Experts of a small language model: 8 layers, 256 squared ReLU neurons an expert.
Below are experts of layer 5 (counted from 0) of a mixture-of-experts language model. Rows are named router (the router's row for the expert), up (a neuron's input weights, with its number), down (a neuron's output weights, with its number) and show model dimensions 160-239. Each number is 50 + 10 x the weight over its row's rms, rounded and kept within 0 to 99.
After each expert's rows: "gets" lists some tokens that make up at least twice as much of what it gets as of all text. This comes from a sample of Wikipedia text that the model never trained on. Tokens count by the router's weight.

# expert 62
router:55 53 44 48 66 31 43 55 48 31 38 41 40 46 63 58 57 49 37 43 50 55 49 49 50 45 68 40 66 49 58 53 48 35 55 26 44 45 40 50 43 56 47 52 46 48 46 46 46 38 53 62 50 42 35 50 47 46 49 47 64 51 58 54 58 62 49 40 46 67 42 54 34 45 45 50 63 60 69 42
up9:55 45 51 54 46 64 56 49 58 52 47 46 49 74 56 57 39 48 38 49 49 54 39 33 44 51 52 48 40 65 69 56 59 60 36 56 51 61 56 53 40 69 46 35 36 43 49 43 58 48 42 60 42 64 37 52 43 53 64 44 51 71 36 35 69 42 79 37 48 51 47 38 49 36 59 53 76 54 63 47
down9:61 49 50 52 46 60 43 40 41 71 48 50 73 54 62 53 32 42 57 27 48 54 59 46 57 41 49 54 21 51 69 37 43 47 62 58 56 43 33 46 40 30 44 52 43 60 73 52 61 58 49 47 42 48 36 56 42 63 36 64 70 52 53 57 41 64 57 61 44 57 63 52 49 52 58 49 41 59 31 35
gets: "z", "3", "1", "6", "hen", "5"

# expert 61
router:57 62 35 39 56 55 41 55 43 34 44 36 42 48 55 47 68 59 34 37 69 50 51 40 43 28 61 41 65 62 47 55 50 34 61 41 47 33 31 67 40 64 55 57 40 51 60 48 43 31 50 57 39 36 42 59 56 37 35 49 58 52 60 57 44 41 46 39 47 75 37 35 39 46 45 58 55 66 61 44
up9:66 45 43 33 65 60 56 67 51 35 61 47 36 44 53 60 56 55 44 51 61 52 67 60 37 43 51 28 46 64 47 49 34 53 48 56 50 45 42 51 38 61 58 45 43 47 51 31 43 32 43 67 57 38 55 46 45 61 55 48 48 68 52 42 63 42 49 42 43 58 55 45 41 44 43 65 47 51 50 59
down9:42 57 56 52 58 38 56 42 62 39 59 52 51 53 54 48 57 58 39 44 61 60 45 57 41 54 43 59 46 45 44 38 46 51 58 51 59 52 55 55 34 34 33 51 48 57 52 72 50 34 46 41 55 34 52 42 49 39 48 39 44 64 57 49 53 42 41 61 57 50 36 52 49 55 55 61 61 48 47 51
gets: "%", " B", " C", "-", " P", " T"

# expert 37
router:62 53 48 51 68 39 44 56 45 45 51 54 43 43 61 47 68 59 35 45 64 60 49 53 37 45 66 41 63 53 50 48 52 42 59 36 46 37 37 59 56 66 55 59 50 37 53 44 41 37 39 49 47 47 45 64 53 43 44 49 65 61 44 54 73 48 53 38 29 62 57 37 45 50 38 57 51 60 57 54
up3:54 49 66 65 51 56 43 52 51 51 44 41 49 45 45 47 50 50 59 54 57 47 46 46 45 44 59 43 55 32 45 49 47 46 49 33 33 51 35 50 44 58 74 64 56 48 67 33 39 48 36 67 45 55 41 67 53 51 71 36 60 59 42 73 47 55 57 36 45 52 43 50 50 53 43 56 48 42 50 41
down3:62 51 59 67 43 42 48 51 45 60 72 36 43 40 56 63 41 44 46 59 33 58 41 66 71 43 63 51 52 51 47 67 70 37 59 59 56 42 54 40 48 57 62 48 46 60 55 58 53 37 56 54 80 47 47 59 59 31 65 45 43 61 52 47 42 41 37 60 64 40 61 56 35 56 52 42 45 41 35 53
gets: " t", " b", "ust", "0", "id", " v"

# expert 33
router:54 55 51 46 56 46 46 48 29 33 46 54 38 48 67 55 64 63 32 40 61 45 46 46 46 48 59 44 55 60 51 54 47 47 59 42 47 44 33 79 28 55 52 47 44 38 42 38 35 50 60 59 50 32 52 65 61 53 48 46 65 52 51 46 45 41 66 45 45 56 38 45 41 38 52 58 74 66 57 60
up9:35 64 49 58 64 62 49 49 42 43 46 50 37 40 59 57 41 49 64 53 69 73 44 49 34 41 50 31 49 45 39 54 55 51 56 47 46 67 59 67 52 59 45 58 35 45 42 57 29 36 51 22 48 55 34 48 58 36 65 33 73 66 49 57 44 56 54 51 56 49 60 59 45 36 44 52 50 63 64 50
down9:56 32 29 48 32 36 48 55 59 55 48 53 42 54 52 53 49 51 65 53 54 54 53 57 58 65 31 46 62 56 38 52 44 57 39 68 61 57 53 68 49 44 36 58 65 53 48 64 57 70 61 53 41 53 31 59 33 59 39 42 44 52 44 55 48 55 46 62 39 29 56 30 57 70 44 53 56 50 53 44
gets: " St", " Al", "on", "um", "un", "is"

# expert 53
router:56 51 40 47 44 45 57 63 60 46 59 49 44 54 66 52 63 72 25 45 68 50 54 45 45 33 56 52 59 62 51 65 59 35 60 43 50 35 48 49 45 59 43 47 55 47 37 40 38 49 73 50 52 46 40 61 60 47 50 38 47 55 48 39 58 45 63 50 31 67 57 49 31 34 42 51 64 48 57 33
up1:57 53 51 55 46 34 39 52 55 46 32 49 36 42 60 37 75 63 29 52 53 47 55 48 62 44 37 51 43 45 38 43 34 57 67 33 53 46 54 57 42 40 66 45 52 36 54 90 57 41 36 33 53 42 33 42 68 47 60 45 56 48 62 51 64 53 49 58 54 29 45 44 42 47 41 57 53 53 56 43
down1:68 53 65 44 67 62 55 32 63 56 36 50 47 57 50 44 54 50 48 50 39 48 53 55 70 44 54 53 46 28 51 57 54 48 43 30 61 54 50 46 71 58 65 59 37 60 74 55 44 56 53 35 55 57 56 52 46 57 53 44 46 48 35 46 47 56 49 72 42 57 48 66 38 46 47 50 57 41 56 46
gets: ".", "is", " n", ").", "ch", "\"."

# expert 26
router:73 66 47 40 52 51 49 54 55 40 49 49 32 26 64 53 67 73 55 31 52 46 37 45 38 59 60 57 58 54 42 76 59 29 64 48 42 50 50 60 55 62 57 62 43 41 51 42 53 48 57 39 36 40 23 72 54 34 38 49 64 53 54 45 60 54 49 44 44 54 46 45 37 46 34 56 56 57 53 47
up9:40 56 29 49 49 66 45 62 25 43 36 53 59 41 46 35 51 39 42 38 54 55 49 50 39 63 61 45 33 49 48 40 49 41 64 53 53 45 51 50 48 46 74 38 53 44 39 48 47 49 56 55 47 64 44 49 67 47 38 64 55 73 49 51 43 41 59 48 48 51 44 57 52 48 52 51 57 39 54 43
down9:65 41 49 42 53 54 38 46 48 33 52 48 52 45 61 45 45 58 38 49 29 40 55 62 57 54 53 62 66 50 55 29 55 34 56 51 43 63 28 61 58 43 42 60 56 58 51 56 48 57 43 30 39 43 60 45 60 47 48 44 41 48 70 54 59 61 55 45 62 50 45 54 36 52 50 23 67 58 57 59
gets: "f", "im", " F", "k", "if", "ers"

# expert 45
router:66 52 44 46 49 50 57 49 52 51 49 43 44 45 52 47 60 66 40 35 66 54 50 47 49 46 60 43 68 48 49 60 51 38 52 37 40 39 40 72 41 75 56 58 44 58 56 40 53 37 58 62 44 54 42 78 57 42 47 51 62 48 68 48 59 58 48 34 51 71 58 33 39 47 36 59 60 58 61 33
up0:54 54 50 73 28 45 52 66 59 37 37 28 34 38 54 50 41 63 51 39 50 46 53 56 45 39 33 48 39 60 40 51 26 60 51 60 63 50 52 75 45 50 37 58 65 57 53 34 57 35 45 46 54 30 58 43 53 39 60 46 50 52 40 50 38 56 59 22 42 50 43 49 52 42 29 48 47 57 40 43
down0:72 73 49 52 48 45 34 41 51 42 43 43 66 52 58 36 34 47 45 60 40 60 47 51 58 43 41 63 62 58 49 46 57 50 66 48 46 35 54 56 62 59 36 41 46 42 50 57 55 58 65 52 48 53 50 38 46 67 41 48 43 74 62 57 43 49 48 62 51 46 41 44 54 53 52 46 45 49 50 60
gets: " and", ",", " D", " B", "-", "ens"

# expert 20
router:70 59 48 44 61 52 55 43 51 38 54 44 42 50 59 49 57 58 45 40 67 54 46 48 47 30 74 31 58 53 57 54 64 41 67 50 51 35 38 54 49 60 45 58 38 52 44 35 37 41 56 45 47 50 41 51 55 24 40 53 56 60 54 54 58 48 50 38 47 65 43 45 46 38 38 52 59 66 64 53
up0:50 41 56 56 50 38 51 70 52 49 61 54 34 53 63 38 47 58 45 36 45 63 50 52 44 59 45 57 49 48 50 57 48 45 47 53 38 54 43 49 43 33 46 37 44 57 34 47 60 50 50 75 41 45 44 43 56 39 28 43 45 69 59 58 53 65 40 47 39 51 40 42 53 48 47 49 64 62 56 49
down0:45 43 59 46 36 66 44 60 39 54 59 64 56 49 51 39 51 55 66 42 54 74 45 65 55 65 54 56 61 45 70 68 45 51 50 30 64 75 55 65 42 69 62 53 65 44 54 27 49 40 57 67 40 69 46 41 46 53 48 62 44 43 35 52 51 37 59 59 43 42 54 37 55 41 49 56 37 35 47 42
gets: " the", " on", " The", "The", " red", " W"

# expert 43
router:64 53 36 54 57 34 56 38 56 35 47 47 52 51 48 63 69 66 48 31 57 57 60 55 45 39 49 32 54 51 47 59 51 34 47 27 52 42 48 67 41 63 59 55 44 33 43 35 32 44 50 47 44 40 29 53 67 46 35 46 55 50 48 59 47 48 61 33 30 77 47 48 31 42 41 56 64 57 65 58
up1:54 55 59 45 51 40 34 63 56 39 55 64 43 59 53 46 69 50 64 52 51 70 57 48 36 37 57 57 58 45 48 59 72 39 39 60 61 38 38 52 58 45 50 48 51 54 11 66 49 57 28 46 53 34 61 40 54 40 39 66 47 48 43 47 45 58 64 43 51 57 35 43 37 51 49 56 47 45 58 46
down1:45 46 52 38 61 41 58 28 44 49 65 53 57 44 62 59 42 78 60 59 55 45 53 53 38 52 67 45 56 49 42 50 47 46 45 61 53 53 57 43 44 59 44 54 43 62 44 44 54 41 39 47 50 45 71 59 46 73 51 56 54 55 41 57 50 69 57 37 37 63 40 60 58 42 52 35 40 50 53 37
gets: "r", " I", " E", "E", "I", "iz"

# expert 30
router:55 60 34 47 52 58 38 49 51 41 58 36 50 54 72 53 70 66 37 49 63 63 66 49 34 43 52 29 50 52 46 58 64 42 63 49 39 34 35 60 40 50 48 63 34 50 43 49 43 33 63 59 59 51 33 47 58 47 55 43 67 49 57 44 52 55 52 48 40 52 67 42 41 49 51 58 63 49 55 45
up1:55 36 59 43 68 57 69 58 42 53 52 33 63 43 44 42 38 48 51 64 47 67 54 68 27 55 50 56 54 52 26 59 49 38 47 35 48 45 47 62 52 52 57 66 68 62 48 42 54 25 42 49 60 32 46 59 53 52 45 38 41 62 53 44 50 51 57 54 61 46 39 44 51 68 69 38 64 72 64 54
down1:52 45 47 47 73 46 58 46 43 60 50 23 31 69 42 54 31 45 47 51 43 45 72 72 44 59 49 36 55 65 39 46 30 37 40 42 46 61 58 46 42 56 45 54 57 48 55 44 49 32 53 61 43 61 63 48 60 51 27 56 51 52 42 62 50 45 55 40 47 40 43 48 61 76 52 35 51 35 63 53
gets: "b", " |", " ob", "5", "ach", "mer"

# expert 6
router:64 55 31 42 48 41 47 48 47 32 45 45 45 46 57 55 59 49 42 47 49 57 53 54 45 37 73 39 63 44 48 55 64 40 63 57 40 36 47 58 41 54 48 64 47 49 38 32 41 37 55 64 40 43 47 57 54 37 50 47 54 50 58 46 54 53 62 46 30 53 37 36 43 42 38 48 60 47 63 40
up1:40 60 48 35 52 28 57 53 46 53 50 55 54 45 52 33 47 61 54 46 22 50 56 49 55 47 61 59 51 37 58 41 60 56 64 48 53 40 55 56 44 52 51 24 42 51 39 69 51 42 76 29 59 43 49 55 53 66 53 49 51 57 60 25 57 63 64 36 48 47 59 57 51 56 51 52 36 43 54 52
down1:36 33 48 29 36 70 52 60 43 66 56 38 51 59 53 47 55 48 56 55 56 39 38 45 53 59 45 42 56 53 48 47 59 65 48 47 38 46 43 34 51 52 62 53 50 69 71 69 56 35 70 40 62 32 45 44 46 60 25 46 52 36 41 33 31 51 41 52 49 51 35 58 54 50 48 45 57 43 57 46
gets: " the", " his", "s", " The", " their", " her"

# expert 34
router:59 70 47 40 52 50 52 44 37 54 54 40 42 38 65 53 62 69 43 50 61 50 56 53 50 37 62 37 53 51 47 63 46 43 45 31 51 39 36 64 52 65 47 53 44 34 55 47 47 35 57 41 45 38 48 71 57 38 39 42 58 50 47 56 59 42 52 46 43 62 49 60 40 40 48 66 60 60 62 44
up0:48 68 56 45 67 27 45 58 46 37 53 42 48 48 67 49 68 60 34 49 68 59 45 46 46 55 59 49 61 57 34 52 55 51 62 48 38 45 31 69 41 51 51 60 38 55 44 40 50 35 49 49 40 46 44 61 56 33 43 50 63 53 56 52 54 57 60 33 41 60 49 37 40 48 39 68 63 62 58 46
down0:53 63 63 42 43 47 54 41 35 38 61 46 61 59 49 39 42 42 54 65 72 49 45 41 66 55 71 43 34 61 45 27 41 49 58 42 64 63 59 35 74 55 40 60 53 44 64 44 48 53 54 51 48 46 50 38 53 57 29 44 51 39 64 49 47 28 55 52 46 67 58 37 60 49 47 28 40 70 36 51
gets: "a", "ec", "ra", "9", "ai", "o"

# expert 21
router:54 65 42 45 38 47 46 60 42 51 46 24 33 53 44 64 65 66 42 35 80 48 59 49 40 45 40 50 56 52 41 67 42 42 56 41 54 42 54 63 48 61 57 53 50 44 61 51 38 47 60 55 38 34 38 57 56 29 47 42 53 47 48 51 50 47 49 56 46 69 51 42 37 38 56 49 69 69 58 61
up1:41 57 60 49 48 62 46 29 47 47 43 41 51 48 48 55 47 29 42 54 64 44 57 46 63 51 44 46 51 42 54 50 39 56 34 52 61 40 60 51 34 59 43 37 44 52 51 59 58 46 44 53 60 36 41 59 28 57 50 49 47 64 52 69 47 37 47 48 50 66 17 46 45 48 66 48 56 58 41 43
down1:53 65 66 58 57 76 50 57 35 54 31 56 53 57 38 55 64 46 44 48 36 50 63 52 55 56 59 48 36 55 25 28 48 49 41 51 51 42 65 50 48 44 44 46 70 61 52 45 51 54 59 42 54 62 35 63 40 67 53 55 36 24 59 49 66 66 59 48 68 61 62 62 58 40 44 62 54 59 39 50
gets: "F", "per", "ah", " st", " St", "ual"

# expert 51
router:52 62 50 52 52 44 39 43 33 29 44 33 44 46 44 64 58 58 53 43 66 52 55 48 48 35 54 44 49 53 49 62 63 47 57 51 54 36 31 66 28 62 44 55 45 53 42 46 34 43 61 47 42 60 27 65 58 21 55 46 65 63 56 56 45 48 46 39 36 56 40 38 31 40 49 66 51 67 61 64
up3:38 52 59 37 47 69 32 70 47 54 32 41 38 41 56 53 47 47 42 58 69 36 58 38 39 57 52 41 54 63 50 55 44 42 54 46 49 59 62 58 55 63 44 64 43 70 59 33 47 52 49 63 68 47 64 76 47 62 55 26 52 57 70 47 46 46 40 43 49 48 52 44 42 36 50 56 59 52 53 53
down3:50 50 59 48 59 60 59 63 43 60 63 59 41 60 40 82 58 37 45 36 62 53 48 64 46 50 47 55 48 58 44 33 36 45 40 43 51 51 65 46 36 54 56 45 48 78 47 46 37 55 75 37 58 54 62 62 62 57 46 60 44 60 42 55 48 50 75 68 58 59 59 43 52 56 50 34 41 60 41 38
gets: "op", "y", "ap", "-", "are", " School"

# expert 54
router:66 57 33 46 62 50 56 56 42 52 55 43 46 33 55 66 58 52 39 46 66 46 53 42 54 51 54 28 59 40 51 57 48 34 55 41 46 30 43 50 47 63 64 60 47 39 65 52 41 52 72 63 37 43 51 48 64 43 45 45 63 69 56 65 45 50 57 35 26 59 53 41 37 42 36 70 57 60 59 49
up0:62 51 18 38 44 57 41 68 60 48 52 52 46 56 63 54 44 54 44 49 45 46 49 44 58 66 67 61 58 49 44 52 51 38 58 46 60 50 52 49 35 52 44 60 38 50 48 64 44 27 53 52 44 59 49 53 42 46 55 57 50 46 42 40 40 58 53 55 41 59 70 48 49 78 53 53 65 56 63 51
down0:42 43 42 59 50 48 54 52 52 64 48 61 56 37 44 46 57 58 44 52 58 30 30 44 57 58 56 36 45 53 54 36 65 67 64 49 45 56 46 60 56 50 48 49 45 46 60 63 52 77 37 59 49 42 53 62 42 57 41 60 46 57 52 51 53 43 48 55 65 39 37 55 61 68 33 54 62 72 68 56
gets: "j", " p", "port", " Pr", " ac", "est"

# expert 23
router:52 53 42 39 68 61 39 41 39 43 46 33 47 31 60 38 58 57 52 53 64 55 64 59 55 40 67 43 56 41 43 65 51 47 55 48 49 49 51 64 43 60 54 58 46 36 47 38 41 36 57 55 52 41 39 64 61 38 34 46 43 52 57 54 65 52 55 40 38 57 45 47 40 53 28 65 59 57 54 52
up1:46 31 31 69 39 48 46 69 58 47 50 68 66 48 63 43 47 48 47 60 60 55 55 45 69 54 45 51 59 51 33 40 45 57 58 29 55 47 53 56 47 58 61 45 64 51 39 30 34 67 48 42 39 38 52 53 43 43 39 48 49 62 68 63 35 44 58 38 53 52 36 44 42 53 48 52 64 58 58 66
down1:50 46 38 58 33 51 63 55 61 75 67 55 59 69 33 47 21 41 68 38 59 57 44 54 46 41 50 59 13 52 67 53 44 63 46 66 66 61 33 43 65 43 35 52 68 65 51 52 42 48 55 37 45 50 49 30 51 50 65 45 61 58 60 53 50 44 37 42 55 32 64 77 50 35 56 37 59 56 56 49
gets: "en", " United", " New", "ace", " March", " Me"

# expert 17
router:69 61 50 29 55 41 53 47 62 41 62 51 48 44 59 66 61 57 37 46 67 46 58 47 42 38 62 33 54 47 46 51 43 41 60 43 43 35 33 67 44 64 59 52 45 45 57 38 43 50 48 58 47 44 37 74 56 48 35 41 47 59 43 56 46 50 47 49 38 58 43 35 42 43 60 55 72 67 53 47
up90:52 52 59 61 48 58 53 65 42 50 65 65 53 60 64 67 52 47 52 47 42 38 53 67 34 56 46 43 44 45 54 50 67 49 53 48 58 46 69 44 50 27 71 41 45 54 47 55 49 51 54 60 34 69 52 74 41 53 47 57 63 71 56 55 48 65 50 39 58 62 51 48 47 51 42 59 50 55 30 53
down90:55 51 55 43 56 48 46 43 49 58 62 41 59 49 40 40 41 44 41 61 61 65 70 59 21 42 55 76 49 44 44 58 61 66 39 62 34 37 60 29 49 49 58 51 34 31 62 67 61 44 50 37 67 47 40 39 55 53 55 42 42 45 57 55 43 54 45 36 59 35 48 52 58 56 39 44 62 57 48 52
gets: " Le", " o", " O", "/", "C", "ig"

# expert 12
router:59 60 44 35 70 44 53 51 48 30 68 51 43 46 55 50 62 59 37 38 76 52 58 50 48 39 56 33 55 55 59 47 53 25 59 39 57 42 42 61 45 49 50 58 47 43 55 44 33 46 62 54 42 45 34 59 59 43 47 54 65 56 48 69 51 39 49 32 45 74 54 36 41 34 42 54 55 58 67 45
up0:59 49 65 22 69 61 39 82 47 63 35 49 34 48 37 67 42 57 52 55 52 43 37 57 42 50 47 46 65 25 19 57 47 38 65 52 61 46 59 49 55 36 60 67 52 65 35 43 53 44 52 47 44 57 49 45 63 54 53 54 46 43 39 46 58 57 47 44 55 47 71 49 60 52 50 52 41 43 51 53
down0:44 60 39 40 50 58 33 48 61 34 68 77 52 62 53 56 39 43 51 52 49 65 49 47 35 57 52 47 41 39 54 52 52 38 60 50 62 38 41 47 59 50 43 63 52 49 56 45 49 35 55 35 49 50 48 41 54 53 56 52 51 42 49 41 41 39 45 35 57 56 54 56 50 37 65 51 52 61 64 59
gets: " se", " cl", " organ", " appro", " m", "0"

# expert 0
router:58 63 42 41 55 47 46 58 40 28 58 44 49 45 75 52 65 49 46 39 74 52 54 58 44 48 68 41 68 55 53 51 45 31 56 39 44 38 43 54 39 65 48 54 25 45 53 46 39 48 65 60 48 47 42 66 55 28 48 40 65 64 60 54 60 36 53 43 35 69 55 33 42 47 40 67 51 60 65 48
up3:54 33 39 36 48 45 62 28 60 60 37 29 52 52 63 55 45 47 33 54 59 72 63 42 39 52 49 50 52 38 71 55 56 59 51 52 70 52 42 52 67 47 41 42 59 41 53 66 41 42 69 41 47 40 51 39 27 50 71 54 44 66 50 49 47 60 33 44 44 44 35 50 43 32 48 59 51 39 66 69
down3:49 52 56 81 43 55 58 51 54 65 33 58 68 46 65 65 55 54 44 53 37 47 56 49 56 61 50 44 50 29 57 52 46 40 45 56 64 49 48 52 54 59 49 50 38 53 60 43 45 54 56 29 56 67 48 43 41 49 50 52 37 39 38 41 48 48 44 51 59 51 50 38 44 28 55 64 48 49 37 51
gets: " J", "J", " L", " Q", " X", " other"

# expert 55
router:53 51 39 56 64 33 41 59 47 41 60 35 41 36 65 63 58 54 45 36 55 56 49 42 44 44 60 42 60 58 58 54 47 45 55 39 41 53 44 54 34 56 52 61 51 40 42 54 40 42 63 55 46 57 40 60 55 37 52 43 62 61 58 50 55 44 52 40 46 65 47 42 30 50 52 62 65 57 54 51
up3:50 58 38 56 43 48 32 51 59 53 74 52 47 47 37 34 49 49 43 57 43 50 48 67 45 46 52 67 54 34 50 35 49 53 38 43 36 53 45 31 27 52 53 64 64 33 55 51 51 50 83 54 51 50 56 52 45 65 45 41 74 71 62 46 47 64 58 46 54 53 31 60 52 35 49 32 51 54 54 40
down3:49 46 49 52 36 41 58 50 50 66 58 45 37 67 46 43 51 64 34 52 55 45 32 50 50 48 47 58 57 33 45 58 66 63 52 41 51 39 57 66 50 71 60 39 59 48 95 51 39 40 60 47 40 52 37 56 53 47 46 59 54 51 41 43 41 44 50 55 36 61 55 15 55 44 39 44 55 44 46 52
gets: " and", ",", " which", " that", " it", " It"

# expert 40
router:48 51 40 40 61 52 32 50 38 42 62 46 39 44 77 53 53 62 46 39 63 63 49 47 45 53 75 52 60 35 50 78 58 52 53 53 38 39 33 57 48 56 40 54 33 37 45 49 42 39 40 62 45 40 37 57 51 39 49 49 63 47 48 54 45 60 52 41 43 67 44 51 28 51 54 60 59 68 56 48
up9:56 54 34 56 62 49 47 62 51 40 34 47 48 40 52 56 44 53 50 49 56 51 63 41 54 54 43 35 36 25 35 56 37 51 45 55 36 26 49 72 61 42 37 59 54 55 47 56 47 38 71 53 47 48 62 47 59 45 56 54 49 53 62 45 50 56 65 56 53 65 39 43 46 64 36 57 52 60 39 56
down9:60 60 49 46 58 53 45 52 64 54 39 52 57 52 71 44 41 60 33 66 24 55 50 61 55 67 43 50 50 54 62 55 55 45 41 37 58 45 46 33 59 61 47 44 53 39 64 63 49 64 55 53 52 72 53 33 51 39 43 61 46 39 62 34 46 44 63 61 76 62 52 51 49 61 45 40 49 73 56 44
gets: "ic", "ess", "o", "an", "er", "al"

# expert 15
router:51 60 45 41 57 45 51 59 51 49 54 57 50 42 54 56 61 59 50 34 68 48 62 55 29 40 54 42 63 47 45 44 54 36 66 36 52 40 40 61 35 59 58 62 60 45 45 43 47 41 48 53 39 45 28 53 60 45 45 40 51 57 52 56 53 48 62 46 33 69 48 36 26 53 46 60 67 49 70 43
up0:51 53 58 56 61 55 52 47 62 40 54 55 37 43 54 33 48 58 64 64 40 62 46 40 53 50 45 44 50 37 52 48 49 47 23 44 40 65 50 58 57 45 53 49 51 21 24 55 64 56 55 35 63 45 60 46 60 53 49 51 48 57 61 44 61 55 46 57 42 51 48 53 47 39 44 58 36 53 35 48
down0:51 49 41 39 55 38 51 38 58 51 56 55 59 50 56 47 51 56 38 48 65 64 56 56 43 61 55 53 37 44 23 60 44 46 68 45 43 57 36 61 37 44 36 42 49 53 63 54 67 52 71 42 50 49 42 58 79 50 53 58 43 39 64 43 41 46 28 44 47 57 49 55 48 63 31 47 39 71 56 50
gets: "\n", "-", "|", "==", " List", " cre"

# expert 13
router:55 52 39 36 51 49 38 53 48 47 49 49 44 51 44 51 60 69 42 52 61 48 47 39 47 39 69 40 56 50 51 50 40 46 51 33 40 44 41 59 36 58 49 54 35 44 52 37 33 46 50 50 40 44 34 63 54 43 46 46 56 62 54 48 58 51 52 50 38 49 55 43 42 40 44 59 53 51 55 33
up0:53 50 57 53 45 46 46 51 49 51 68 64 43 38 60 51 65 57 43 52 65 42 50 64 56 56 57 33 59 64 45 50 59 40 64 41 25 56 52 50 36 64 61 71 47 42 27 45 41 54 50 43 56 47 44 49 46 46 30 53 68 36 64 52 55 40 43 46 40 45 40 43 53 43 47 46 69 67 55 31
down0:45 31 46 62 46 58 40 41 39 55 35 52 50 48 27 49 23 54 39 51 49 76 35 56 46 50 42 56 42 54 64 49 54 52 55 63 47 51 48 49 69 50 42 56 48 43 49 45 47 46 75 42 41 57 58 51 56 41 70 46 49 52 51 44 45 52 33 40 46 31 56 55 50 53 47 34 53 74 41 47
gets: "\n", "|", " K", "-", " (", "–"

# expert 47
router:62 62 42 47 59 53 48 52 57 33 45 45 46 65 68 63 63 63 49 47 62 61 63 62 47 42 58 32 58 50 43 62 45 39 51 42 40 30 54 54 40 55 60 61 42 47 45 49 47 57 46 50 61 38 36 70 55 27 51 58 57 47 53 54 62 44 54 40 44 61 70 42 53 58 38 63 59 55 61 46
up3:64 44 46 43 60 47 64 49 63 34 35 52 65 66 34 66 35 52 59 62 39 53 53 50 45 62 43 44 45 49 40 56 60 45 41 60 50 41 37 42 54 45 69 33 45 53 59 39 53 42 51 54 59 57 35 59 67 38 37 33 57 43 36 59 44 41 48 53 44 38 56 48 50 49 69 47 45 47 36 53
down3:45 54 36 57 33 41 55 41 50 55 67 55 54 47 63 53 51 60 55 54 50 49 43 59 32 59 37 57 44 29 51 48 35 61 54 60 36 63 65 46 44 45 66 65 39 56 36 50 46 26 61 50 43 57 57 52 50 46 32 44 58 52 55 58 47 42 57 64 28 47 61 42 30 33 50 65 59 56 54 39
gets: "es", " tr", " one", " this", " two", "est"

# expert 22
router:63 64 46 33 63 32 48 35 42 30 46 36 50 46 56 52 60 52 44 43 50 55 50 55 47 27 58 43 53 62 41 78 39 47 57 46 46 28 53 51 39 55 64 60 51 46 45 45 46 42 52 48 44 49 43 41 51 44 51 40 48 63 54 52 57 57 47 34 42 72 44 40 33 38 53 58 52 46 59 40
up9:57 57 47 66 45 57 50 68 42 54 53 37 51 41 47 50 51 48 50 60 49 46 59 58 51 43 62 45 69 43 51 47 36 49 66 56 49 58 52 63 50 56 36 60 51 51 45 48 65 34 44 47 44 52 50 61 45 71 47 55 54 43 43 55 36 47 50 47 31 57 38 57 42 38 46 60 64 43 55 50
down9:61 59 68 53 39 43 49 68 60 55 59 60 49 67 45 59 53 47 46 59 61 55 58 49 66 59 56 42 55 44 35 46 32 46 51 54 48 50 59 64 47 48 47 43 48 35 46 54 50 48 54 57 36 30 57 55 40 65 39 50 49 45 56 47 34 47 45 47 61 48 59 47 51 66 45 53 78 56 36 69
gets: "b", "d", "0", " ", "9", " United"

# expert 36
router:51 60 43 42 52 45 61 48 47 43 46 36 51 50 45 53 55 62 33 26 58 59 51 55 57 52 69 52 72 59 51 53 51 39 59 39 31 34 59 54 39 64 62 53 43 35 58 43 53 40 39 61 55 38 38 66 50 48 45 42 61 53 65 56 50 48 70 39 47 56 45 28 38 50 47 66 66 55 64 46
up1:46 75 42 54 46 66 52 42 46 40 60 45 37 45 54 42 53 70 41 74 50 64 49 46 48 57 54 53 37 48 44 50 63 56 40 27 39 49 49 46 57 60 54 42 39 42 64 44 55 44 48 55 58 42 51 54 43 57 32 40 79 43 43 60 53 36 74 56 59 48 38 49 47 40 54 46 49 36 37 51
down1:42 38 47 71 40 30 45 31 63 51 39 58 52 41 43 42 43 55 57 55 46 42 52 58 32 56 46 26 55 46 59 59 55 56 55 49 50 52 48 56 55 31 77 24 50 43 71 73 54 56 53 47 71 47 62 59 31 53 53 43 57 49 46 48 47 51 52 50 50 54 51 59 48 58 50 42 43 56 46 56
gets: "\n", "at", " In", " El", "-", "l"

# expert 24
router:62 68 40 46 48 57 51 49 48 44 53 46 33 46 71 65 45 54 44 48 50 55 56 44 39 35 57 39 51 52 36 59 61 39 52 46 44 32 43 56 46 49 65 54 46 50 47 50 55 47 64 51 55 38 20 57 60 42 50 35 56 63 57 36 46 41 56 35 49 66 50 42 44 35 44 66 45 63 60 42
up0:57 48 57 24 51 70 78 64 34 51 58 44 50 54 54 55 57 55 62 54 36 24 48 65 44 40 58 41 53 37 54 29 41 48 49 46 37 44 44 39 44 60 44 42 49 70 72 49 65 63 58 46 52 48 44 55 51 59 51 71 59 60 63 52 56 39 31 56 61 59 52 40 59 55 53 43 49 53 58 46
down0:52 65 34 64 51 32 50 41 45 45 43 67 50 63 43 54 58 37 42 50 52 46 46 41 37 60 54 54 64 48 53 39 59 54 35 52 50 43 47 59 56 47 26 45 50 59 47 36 43 55 47 64 54 35 57 46 35 30 51 57 41 56 56 57 53 53 43 52 58 43 27 33 49 65 67 43 75 65 61 45
gets: " a", "ed", " part", " the", "im", " un"